python train.py --n_layer=12 --d_model=160 --n_experts=128 --routed_scale=1.0 --balance_bias=false --groups_per_token=4 --lr_router=0.00169 --norm_eps=1e-05 --rope_base=10000.0 --parallel_block=false --extras=["capped logits"] --init_std_up=0.0292 --init_std_down=0.0 --lr=0.00602 --doc_mask=false
Below are experts of layer 5 (counted from 0) of a mixture-of-experts language model. Rows are named gate (a neuron's input weights, with its number), up (a neuron's input weights, with its number) and show model dimensions 0-159. Each number is 128 + 32 x the weight over its row's rms, rounded and kept within 0 to 255.
Before each expert's rows: a language model's description of what the expert responds to. This comes from a sample of Wikipedia text that the model never trained on.

# expert 51
Auxiliaries, main verbs and adverbs right after a subject or was/is, such as was, been, became, then, itself, instead, particularly.
gate1 [154 118  64 185 114 131 202 145 145 125  87 156 128 102 159 175  96  95 128 120 154 137  92 195 122 121 128 143 134 118 154 134 157 170 144 130 146 167 154 143 104 138 104 165 107 158 126 111 152  91 164 168 114 124  86 158  94 174 105 149 106 101 150 222 169  96 178 152 163  99  64 150 122 123 127 114 130 135 114  89  89 108 102 116 136 105  73 125 157 123 122 108 164 158 160 104 154 204 140 149 115 171 130  98 105 103 136 143 117 129 191 190 151 136 120 168 166  49 168 109 115 167 153 122 143 185 131 131 100 133 128 117 145 173 126  97 120 156 129 159  50 139 162 128 122 115 113 157 164  52 170  80 124  76 155 102 142 134 208  91]
up1 [155 143  99 147 209 105 163 103 120 161 105 178 122  71 155 124 142  55 140 197 101 152 153 144 185 107 130 106  90 115 141 113 131 146 144 161 165  87 158  73 101 138  96 124 141  64 155 111 132 141 170 139 115 130 131 140 143  93 126 132 113 136 103 184 120 148 135 152 163 124 109 138 147 150 127 155 128 123 174  79 119  87 137 103 135 107 100  82  78 120  49 143 102 133 108 128 159 176 117 139  74 116 109 151 155  78 149 147  92  92  74  98 145 125 167 137 140 139 143 114 110  98  75 148 128 169 151 180 117  90 120 137 204 137 173 111  95 106  73 197 122  51 112  40 118 172 176 139  93 195 117 126 116 173 140 111 116 146 105 124]

# expert 5
Single-letter word-start pieces, mostly M, L, J, W, Y, beginning names or words, often after hyphens or parentheses: -Musharraf, (Music, Lang.
gate0 [114 101  63 108 196 158  99 210 121 123  88 135 159 115  74 178  98 128 165  90 165 173 142 139 159  91 122  94 121 180 185 142 171 164 152  95  98 104  88 135 141  95  96  90 114 101 102 122 143 150 132 131 120 137  81  75  93 137  52 145 163 163 153  74 147 144 191 181 132 117 158 148 162 132  77 153  88 128 149 136 144 112 105 178  91 125  64 124 177 160 101 115 121  84  89 150 111 175 125  89 141 160 123 171 140 170 153  97 154  99  70 150 143 151 107  99  57 123 138 156  96 147 116 143 115 135 111  95 118 165 158 127 104 108  91 157 159 130 126 175 102 131 162 100 161  84 132 137 212 121 137 149 122 167 128 119 141 128 178 161]
up0 [ 97 129 214 136  73 145 142  96 136 114 141 131 102 153 174 126 126 112  90 125 111 112 100 155  77 172 105 173 123 102  30  86  89  83  98 162 161 141 136 157  78 166 129 122 147 165 155  96  90  88 109 131 184 115 167 195 165  83 186 134  82 104 141 172 140  86  93  71 138 151 119 107 115 127 143 120 152 105 139 153 129 113 122  58 143 142 182 139  83 103 156 138 146 150 131 122 167 113 100 148 131 108 121  81 114 114  89 125  95 177 188 140 111 107 168 150 149 159 117 111 110 100 179 121 147 118  90 172 123  85  72 141 183 129 146 104  91 147 136 103 167 153  95 151 118 176 137  93  38 152  80 126  89  98 119 118 130 156  99 114]

# expert 58
Word-initial S or s and consonant-cluster pieces starting words or hyphenated place names, such as Saint, Since, Seven, Sp, Br.
gate0 [104 190 164 138  83 150 170 124  96 114  99 101 120 144 103 123 105 165 143  78 107 161 127 165  81  90 138 183 158 150 149 144 178 120 117 125 149 171 120 203 120 204 171 105 124 139 120 171 120 133  63 120 152 125 160  52 123 104 120 121 127  57 162 156  59 160  90 110 121  82 106 131 129 119 134 147 121 132  88 163 131 128 107 121 166 145  93 153 109 120  81  93 128 213 186 119 118 122 121 117 139  85 122 165  83 169 145  93 134 149 161 132  89 109 179 147 103 127 130  81 198  63 174 146 142 132 124 151 129  83 111 149 149 174 165 155 195 139 111  85 175 147 123 119 166 159 139 163 144 180 135 120 104  99 187 126 152 124 101 104]
up0 [118 168 130 109  94 130 197  77  64  81 144 106 116 158  84 145 107 165 135 117  92 148 198 188 125  76 116 121 114 127 151 149 159 104 160 143 129 155 123 168 147 145 133 123 125 125 147 131  92 113 117  80 139 108 141  74 151 159 110 102 110 100 158 134  52 147 122  82 178  68  98  50 153 157 149 166 139 126  90 173 137 111 108 104 127 112 110 173 105 149 100 116 179 190 122 130 121 111 108 132 144  62 126 150  69 145 123 125 132 173 155 110 144 147 175 137 129 121 122 113 193  73 169 104 161 139 120 173 157  75 108 161 155 174 185 157 194 145  74 103 191 141 145 146 174 156 139 167 141 145 143 112 117 117 151  73  93  81 120 100]

# expert 44
Word-initial or inner c, C, Ch, St, sc, G pieces beginning names and words, e.g. Aber-c-romby, Tuber-c-ulosis, Garden.
gate0 [127 105 143 105 208 136 147  89 122 121 147 124 110 158 133 171 162  78 162 112 108 135 146 146  54 120 133 159 177 178  48  93  81 139 164  99 108 110  93 129 139 123 152 111 103 170 178  85 130 138 151  71 136  99 113  87 186 119 150 104 123  86  95  97 147  73  82  83 120 183 132 141 109 165 187  83 132 212 117 109 150 122 138  96 116 175 183 104 124 121 148  91 138  96  97  86 109 156 126 142 154  86  97 111  76 119 126 106 143 128 106 176 174 161 138 133 127 146 184 122 133 176  80 126 190 124 132  83 151 124 117 115 127 106 102 167 131 147 144 150 106 166 130 149 148 124 129 220 138 119 152 156 135 168  65 119 181  86  96 115]
up0 [125  91 163  82 189 174 170 153 114  93 122 134 139 182 118 170 114 115 110 113 150  92 176  60  72  75  99 153  94 164 102 146 128 144 126 113 140 124 139 138 115 160 168  93 150 209 122 128  94 153 122  94 150 156 106 123 135 137 152 152 120 147  93 117 204  81  84 138 118 146 107 236  74 105 154 126 162 104 154 161 145 106 104 114 111 128 172  97 133 118 102 182 151 121 157 128 116 154  79 162 171 148 143 164 151 183  82 152 156 182 149 178 185  73 109  75 139 146 192 141 108 153 154 121 144 132 130 106 144 113 132 155 144 119  70 171 140 152 110 126 102 156 102 108 104 146 126  87 158 136 117 175 135 102  54  82 112 143 151 100]

# expert 40
First capital letter of a word starting a sentence, heading or abbreviation, such as In, U, I, and letters inside acronyms like PMP, WBA.
gate0 [139 142 154 104 174 121  90  96 169 108 132 130 158  91 144  28 199  95  82 119  99 121 131 158 147 102 110 167 139 111 143 131 127 118 155 116 125  47 109 106 173 140 126 111  76  88 106 161  92  78  71  89 169 115 121 108 137 157 146 127 167 152 130 114 184 158 159  96 193 128 135 153 133  50 100  62 114 140 117 142  99 134 157 130 143 131 113 108 133 131 146 132 137 138 145 150 106 138 126 109  66 172 109  99  91  63 116 130  91  87 127 194 112 164  90 123 187  83 139 141 172  79 154 126 133 152 140 173 148 135  94 144  98 163  93 177 119 134 101 144  93 149 154 185  97 177 169 143  58 159 143 169 137 182 122  91 140 108  88 132]
up0 [103 173 140 112 132  86 168 117 109 169 127 131 142 124 166 128 165 178  55 129 127 142 153  67 140 113 138  94 120 105 128  88 156  50  92  81  63 107  74 112 114 110  71 160 116  52 111 119 122 181  98 115 104 182 122 175 165 181 133 134 156 156 121 159  99 180 128 164 184 125 121 101 142  91 107  79 157 143 166 141 146 115 197 144 105  99  83  77 115 108 123 102 128 178 116 156 134 139 142 129 147 119  89 120 130 137 141 143 115 134 147  68 106 145 142 134 106 122 126 178 125  86 100 118 190 154 164 141  91  92  95 120  95  63 108 172 154  83 145 153  90 127  57 137 120 132  35 175  92 133  82 142 120 143 150 114 155 120 128 124]

# expert 7
Accented vowels inside European names, such as é in Székesfehérvár and Hébert, plus word starts like Ed, Ab, Ag and endings ed, ang.
gate0 [ 91 120 140 181 139  88 122 106 118 137 135 109  98 126 131 137 159 100 121 119 135 132 133 115 167  66 121 125  67  86 138 145 174 138 184 136 152  78 123 124 105  82  98 120 179 153 132 162 162  91 118 137 153  71 145  99 195 147 139 133 138 108 111  68 170  82 180 163 137  92 138 132 126 130 109 154 116 153 114 141 153 117  67 139 143  87 146  45  67 156 114 133 188 189 137  80 124 128 138 141  96 104 133 112  78  96 184 130 120 153 107 105 143 214 109 167 136 134 148 160 114 177  51 137 167 116 107 128 109  76 178 168 115  95 145 126 196  94 143 118 214  97 125 147 178 117 118 134 177 138 126 141 139 153  77 102  71 143 134 120]
up0 [172 115 204 112 132 109 102 126 119 186 161 135 119 117 130 157 172 118 105 101 168  89 127 166 161 160 132 142 119 154 151 161 142 139  81 107 129 197 146 154 125 122  99 113  77 123 135  56 183 110 163 107 132 108 100 117 133  95  58  98  50 179  57 150  84 142 156 114 134 154  46 105 184 187 109 131  86 142  83  93 144 162 165 125 168 121 103 165 157 149 166  94 174 111 167 133 113 119 123 148  78 124 170 118 136 110 190 119 127 103 124 148 137  72 169 121 175 131 121 132 125 111 117 101 161 146  99  73 103 123 202 157 128 103 121 132 123 155 119 152 165 162 113 217  93 109 134 107 140 158  95 131 112 141 176 112 112  79 133 113]